{
  "num_hidden_layers": 12,
  "hidden_size": 512,
  "n_experts": 64,
  "experts_per_token": 2,
  "d_expert": 160,
  "d_shared_expert": 448,
  "hidden_act": "squared_relu",
  "moe_layers": [0, 1, 2, 3, 4, 5, 6, 7, 8, 9, 10, 11],
  "router_score": "softmax",
  "normalize_top_k": false,
  "routed_scale": 1.0,
  "balance_loss": 0.00429,
  "balance_bias": false,
  "shared_expert_gate": true,
  "init_std_router": 0.00852,
  "lr_router": 0.000583,
  "num_attention_heads": 4,
  "num_key_value_heads": 4,
  "head_dim": 128,
  "vocab_size": 16384,
  "norm": "layernorm",
  "norm_place": "pre",
  "norm_eps": 1e-05,
  "positions": "rope",
  "rope_theta": 10000.0,
  "rope_fraction": 0.5,
  "qk_norm": false,
  "attn_scale": 0.0884,
  "tie_word_embeddings": false,
  "parallel_block": false,
  "init": "normal",
  "init_std_qkv": 0.0182,
  "init_std_o": 0.0,
  "init_std_up": 0.0182,
  "init_std_down": 0.0,
  "optimizer": "adamw",
  "learning_rate": 0.000363,
  "beta1": 0.95,
  "beta2": 0.95,
  "weight_decay": 0.31,
  "lr_head": 0.00447,
  "max_grad_norm": 1.0,
  "warmup_steps": 408,
  "schedule": "wsd",
  "decay_fraction": 0.635,
  "decay_shape": "linear",
  "final_lr_fraction": 0.1,
  "batch_tokens": [32768, 65536, 98304],
  "max_seq_len": 1024,
  "doc_mask": true,
  "train_tokens": 1018000000,
  "max_steps": 16549,
  "dataset": "wikipedia_en"
}
Below are experts of layer 7 (counted from 0) of a mixture-of-experts language model. Rows are named router (the router's row for the expert), up (a neuron's input weights, with its number), down (a neuron's output weights, with its number) and show model dimensions 0-127. Each number is 128 + 32 x the weight over its row's rms, rounded and kept within 0 to 255. Numbers have three digits each.
Before each expert's rows: a language model's description of what the expert responds to; "mostly gets" lists some tokens that are sent to it at least half of the time. This comes from a sample of Wikipedia text that the model never trained on.

# expert 57
Short letter pieces inside longer words, often after p, pl, sp, as in pl-a-ques, expl-o-itation, Pl-um.
mostly gets: "emor", " accept", "idence", "jection", "orph", "oration"
router:176151147167120178133119147171151112105125134070090114124174118184165146112172131117123086165159139081136124078109158079078160099148158134141104140114138085113069123081132165155129091118159150068147115198072135088145089075147137122170095156146155135122123154169132160146150177176189170199069140164114162103136125145126116103117097139081120145196108136124152159162143141133112076139155
up3:147152126118134157117089154137102148113135143152141145112193101128119118080140112195124120112115160142129176149169157183178084057131096092142075119140090149100198148140125106117125118159184085114142154121152130114122212064144113099149137119148117106099103115091157124126152120110068122148162154145157165096096138111039157197147143111170136121144153130142145148088113154180159130148102
down3:145107108143123128110165062129174080162154111154102139145138134125130084123176190146144199096187126142175090104082050147114145118080171162124184124146125161147185161152101094154112184138166093103074090173127129149081127050118183141092153104067108118073142170088103171153175069102109148127098109112166123100102135121102127073147074116143183137146102125141123191123112141113116184136160
up4:184138083130099151125141106108088088120193112127112162128120193080078156069127146128147101147161120157173198157098114127104130167191144145086109148080157135160149131133134096068088149115180136147129149159142112118102161086125162137158158135114119141140121132077061062093167150110073126145106189168093122109051134056136082140140187155123146148126137113182098092069095133037183165161104
down4:097169102116124179124146142143207148178123128139079152152101171106110111073087163169161158135085171099096111152087103153140132098158083092096130098110139150117123108112225096159161107177126159154170169121093130185150071094115151174095094136128162090146152153074155174242174133089076121127157154135167131177136129128148158092104099096203113128167119120173183133139112135127109126124111
up5:124066152098078171194141147150092139164085102120203139154101112020131157172156051134160211112136148084165132146182151137147139129150131170154067113098111111117103135132102163088124109175099106130119080144137123114099116106098120120153099091133149121156159155128124172094056113107198012123165155152134136166073145113164046100116111102160067136174150120087127150093107140135143138114126
down5:113100149186175123157146109125118198154130087080129130091191166146214166128141087111089098067122185129150175141195110122153108137124144147107174180053101148129128105132050109186100138123090192102104131067090114189108073151080122102132174150104112124128097135070160148097101201097179103130113180153161129078184163063106109095115120142126124101097153095146111138152110126167166155136149

# expert 32
Short letter fragments inside non-English proper names and words, often Slavic, French or Portuguese, right after a capital, e.g. Dvorský, Dnipropetrovsk, Études.
mostly gets: ".m", " lect", "ipl", " Som", "uzz", "unn"
router:165146096093119203099146163177097105170165118090172107120157123130142160160149111131120154110163107135133118111078052119013170174138073139185106150071134116125168157132124191125141143097159115079170122181086152146126121118087142154129167170115086140154243155152058147122168173163129137136086143117101137087096180107144115111145110123107116136167112121145185126085134155114124112104145
up3:166128182107113119090140122166138160107128134096087187132122149118108126122108189119133142221178149186126113135104157065097122122141179171092113133067072137071118089163150135100169176091144091110124141130110124130146044112136109142120141136176099118070130179092096112150157048125101161154136085122088101123076148112067122090145116095150099113093174045133155166171118115083108110168149
down3:131098153124118086060110136085095154170104159167194091188129147159126168179122110141105065153163144124118143058152136154168126155079156089113100081136099136117131153141144148102135142092153106110129101112116109172133136129122147175173112148126123120117136109117062091132065195133067095114058137148079160119160099147085096050120114117100086107113147095180160168179155125110115154079113
up4:124089120127103127122128100165143088160146149110187071136215077140117101197118143099199166108125112180124133057116101118086157076174076189145105144119113166129138128123142082140145164131126177139098127114105095136141105195128126192064068168149134109157196176148135146081166128107100057104107122128124125147075117095127116137104136104167149126125113137111146106143134158158140138140106
down4:069213133122138096133156099082130193102113056169147157153099101123159118130133097179078129072102132106133076094083106176221133136117126160096072120096149158106116092126121113092117069137132130113178135096196117118109123143138164109139033116127122119140095118131105119151100114171097109093101115138153144132109092128080095141143160107142118064136085152074076157176157107125132133106142
up5:156142115102133147166196122084106127127106121117062125140096119111121134103092133070168145089124135083102133074147080113111132084185140151157097095173120114143160112149139134157078150143140077109131135111155110065186167174182121127168163134124087103119106061089163187164182151087106157173122063090065149113097110159145140147102089189107161164198097118128068134181161156118100174123134
down5:105087126140115166116122094114145124151172141160106140095130189110138142166118121119117137180165123109160153124147145112111108144148128193135124119117123134118137133116084117063132127093113185114102145183061151081159123112162164123149119165175151128152137186164120164143118115121099122159154171176104119127096092130158148123127095154158149173211138097156090143131161083161125150091116

# expert 5
Plural nouns for people, groups and things, especially nationality endings like -ians, -ans, plus pronouns they/them: Austrians, members, aircraft, officers.
mostly gets: " aircraft", " members", "ians", " areas", " women", " them"
router:124189131141116100118087115089113142093090175114128133095148079111154110095092114121119084123133114104201111113139135179116160129118153146111098125140140114090158067159163139083082040151183172118120183110120147141192073157120172148124120055098152118069096124132111220180152078147080093137159145139113097141213125141087103097133137149149083093062141106128155146111127140153121100120122
up0:069146153169139139087139112142096113144147120117132116104107124165081170132131172089124145157146132092145218105149142142155128161187156133134138190139172113131125142070072066131092136145161077136071127088145188118140109095120088081078149124169102089145122098148057135141159140170159181161160110111122113103140089157117129111101102126163076123121150165095182001116170087160102169151130
down0:122136176175166100107149137112139163142151102146116150100127114165178115114099152126126059115105149131153130135142093207132109173103140104108146116140120115088097122152138116063121102056074171152114103122103137122155116116142121151135160082110142098074113223155107083158113112146056129151137075129119132101170169089119081173104144156132143116106178164126138163160162177138118123058165
up1:097080123071092139144127085193170149131141105158186146191159134158135119128135173122081168079142096171145166143127099115093121102129130112146094112161121091096124105127148110080080151125130145144158181144127141116167149137089136143135065143179064096135143138111141113149186140143151088142186118181106118139078169136164091099171133133176175120108106058135147151168132112147169070066098
down1:086102122091116127162128126116102123148169122097225134139135147153138136179139150133170155121127175154119149125141155104147108126120070100134147084144097163137067159183090072079161151247135104129144143108133088129150152133138113146114188137127071133161078155076142140084051132079107145179134127168130158144080123152060136118099100172121106154043134193111137134097138120125151176126102
up2:045163155113139087162129059103190149178116101042143132092089119141149102185076168171151117171112142095136157158055124114114111143120182044117079159128105193114160150146148130138137135146180129142075143164179114096145147157167111053124093110126146131100131107086143143172123134140175194170120119107110145148110146133124089141079141169115143146098078111194151092127123157098148170082146
down2:122137147117170116115101074195111136148106106135126103050173098118152115077115088158163117068101083153113105137150138113089141121129137135135138129133144167147171074117106122109140101113119104107092146151113084124060137168107127170133140177157183104144175127110120116126117114124169176134091102149175099150149143090120107117173138138124132154084108106176111112079114181102129093033113

# expert 58
Auxiliary and main verbs right after a subject noun or pronoun, such as was, is, has, became, were, played.
mostly gets: " been", " has", " would", " became", " are", " have"
router:144236130141172073162084124102130134135140071175120152149148095092106158099114105150126154138064133142072135171133115111169155137108103109077121148096124102083120064136109175147108089121072207105096141101108135180134047115164164130089112106114085133068070166118111119154160117125158077123124091163151085168066149094091021159155159110119163110118111092131138122164182158141122076128135
up0:069105100114104093132139093163154140055177094162145125145075120133177129146173103118150090105172134117129190184102112153114171138116151136136125159143107151133127159133149124081135120092157113119186175111123144146064120125102115059176174086128126053130146045125164147141138117102162164145145105123109162134131169120125118093136129130137151077130205144104160115148156170122122196113058
down0:106141178168116158178169129107065171105125117126178146203165200083121168095121163186137069149127165140128111150168112154129099155104165092121136225156081117067101132128116127114082130129123144148115134143206122075164085107115119167170093106166146159089027116115140163143152137142110102170171120124118142134126186144139117113104148176159118080137170069133188114138086105120171107148160
up1:065086143187074106123144130131127135140140161111127130125156150076153152089092117114148192151137200128174169152131118108113125112133106157114188109212146100086124108117091154033076135116149119153184193116140124141140113140071110120159126149131154097125132090076146149114158103126165123127148177129135106145143219104132142151152138046143122104124097132111159045195045119072167166129101
down1:131148134093065159134077141101116107159183150087150085109185159111103114140143127125081106104129112114083117100091135120100143181131161087100164129129110173080160130180183159135118106167099095133075188183100141137175130112101092094088165083087097112139114152135098106126137100149122139128076159161145167122180138090142107141107162122160113143104164129142138145161117111153103137163160
up2:156120163161072175132153056108130137165107101132145140092132152158133133104118051113076164152158133128140110164180172107136044075162067137175214127171161126167167152163034094120104173150109138102147115120170083087156170126117096108073146122110095164161134113136133084110121104223171139118102080161138117092138087119094121163089093159097099116129091084138156134111189088135131060078113
down2:178122167127183117149153131088128174124182140119145149133105204094155125132165138157164187156073098169190106160075055115132129100144136100159114126135133051101135073098165158130104128118134129135159149091142086096124128120126150122140180134136154133175100127146180130083137155117078131120116154127145159148148066140153105095088087133167107117127107134162149103181066132099129091074149

# expert 0
Mid-word pieces of foreign proper names and words, mostly European, such as Barranca-ber-meja, Benoî-t, Cauvign-ac, Stoy-an.
mostly gets: "vić", "anne", "quer", "ș", "án", "eca"
router:140135166096122164150075151072093169085182109058081129134150151099151105143151154136124143157105153097173116099141110150021118156143118102143123091179092194131103152126113140136169103128071110115136108122148127112150154147126129091122087135110170115119138141158163151129051115109103130090133135128156091125142074181124147153089149066081152190180135116102154138129109153114166100081160
up0:166116154151099118106138152119140115105110152113117078157135111134124141178091108146154069098186182155137158145104127136086103170132158053156169123146105116137099141140068125169100100172101091055168130116190120103143194119157129120104160174178139100123123105133140118109113146181141161115069133070149131141116111073177160099073080173134092131171077110162094177130095135098103171114128
down0:133190102156089129132127169193124086120097134130096088129129135069155055080123126067150114156153119121153116151181125092092119160093170092086117159134132147095066109140069113128147185131103121164094129110137197115069132095112110149115137184227098108107066126104147101112098126100135142139130110179162108119167135120100102113123129108140147145065136127148095055129108108132090133114088
up1:122169104160093136147172118197117158199078155120117162147125117149111142140142146110179112105136093215120107139197101103124146162163129154146153110110109141132126115185068116133128179123172088161103092075151196115118125112153123113110096102078076165155139180139080173076124117109122085116131151119147133072126150098149143161172115089146118076134196078135164085092124074060125112099129
down1:112152063164102114127129157133108150119143154101128092109141123192095125090109151157068102139159152144157165120087071110125139072066121146107136152118113117169093129175123145076077120106114182110151182103092077165138117123166077119121131100157072131145053090084152107121102100057139158191157140183155177110132139135069104150102162100111079116152131105149153131137105102202111102136081
up2:060136149118146172164144201125083074137088070144080129170120113169087156143110136121109185117179211095114116113115143097147176167160159186163092107153112089157072079133117146103101081108126110093130113124120114165111150147173087086134120136143139105165124138072124127108135153229121093096098149116109104080164163157155157088134183145134119134098156094192151064221147103123144098088140
down2:174137102064165102119114131079172123164054076129138150176104112153156108094118115132136097122158162145134127136118081092123173071127129181169196124098123144062056173203105122169144116129135109131131179158128072077137100080108158084151088090145082120125067136157088129141132102108062148178127153130087119084142144124151126117185130101067132126104171126100078123135114079117119081096123

# expert 4
Plural suffixes and plural nouns after the, their or other, often before of, such as ings, ations, forces, laws.
mostly gets: "ations", " games", " forces", " areas", "ments", " events"
router:119195140114123079141080097090159155098107159155128145109145102095146140084118120120109130174113093099146072143123130161138166114107153164099099152122182073100183074119181144166107078159154212135130129129134118117163072130123139164159121108105195145089086115127098186221132114139103081096149143149126119141165086141103106136114141136170095121103128139100157148134143183164103119120167
up0:165122103094152194151095178166073148111111170056122183083136097105147149131098082121074110118118145106144114096111137045104120112113089167135103085129098154137171169128070086164141118150125120191122109182154146199104139119162074140107093180125095121154136119090124076126135127153130152150124086047123106138135067112112155146134122153130092160171114145174131105063138145065139079076147
down0:177125134128111117110064162119150126095124120171085122103171103106101120091128145108142175177173111123179053112124149083140096096118119126030119127054100120071134175114156140143162096126056084106128147189181033146070118168104100111131106137067105151151049139124149108100135123213113137143125121070168149151115078164117098145156156150142073142131107151112153163155170108079086064152148
up1:133155222086074137150132073159061105117086105163145173154083123157137150173146115108073121124106174146114155179182207095133098163126088109075142114118190156135147140085138131107117125147113128114143092148144147130110147118107199116119195140193147145109133157157127124141162119128151141057113131179112116172137127116084138137153111123073147195107113129061143115129138126117157049072138
down1:104126136143106157136110115137127134153163114135085196160128122085120166108123152152129184169128095124205114065142142093178144084112093103135154082103092128133160139134218125143128079138127152156093125109124119147092130172080115128068126128061177191143000127133077067120178104120164206120175131104099144103111113116116101079143172138127138098109093172113095150062115068160129132111167
up2:141077091119153127144131144147097123075142093119094138091120135120108139149136122087092148086108111116119093187135076097131134049071110194168116060151105090176118153124129191173112149067108106122181116155102127166148143107095096175133138168165170134114150135128205132110084145189151150154144177090165161094131116114126170105150146155189125166140105149060098131164083034141177136081094
down2:110162117161195098151097130090104158110148123132079155089156170159122084064124087092070165209100129163177121139104089133146111139163105133152110130120100160137154111109141117105113085119109140194196102119129114190132122152160130111152149155146103153107041162124093105051142113160154106114140082107105132075143138086093162151159140136109107119094057168111139191130182093125118089099112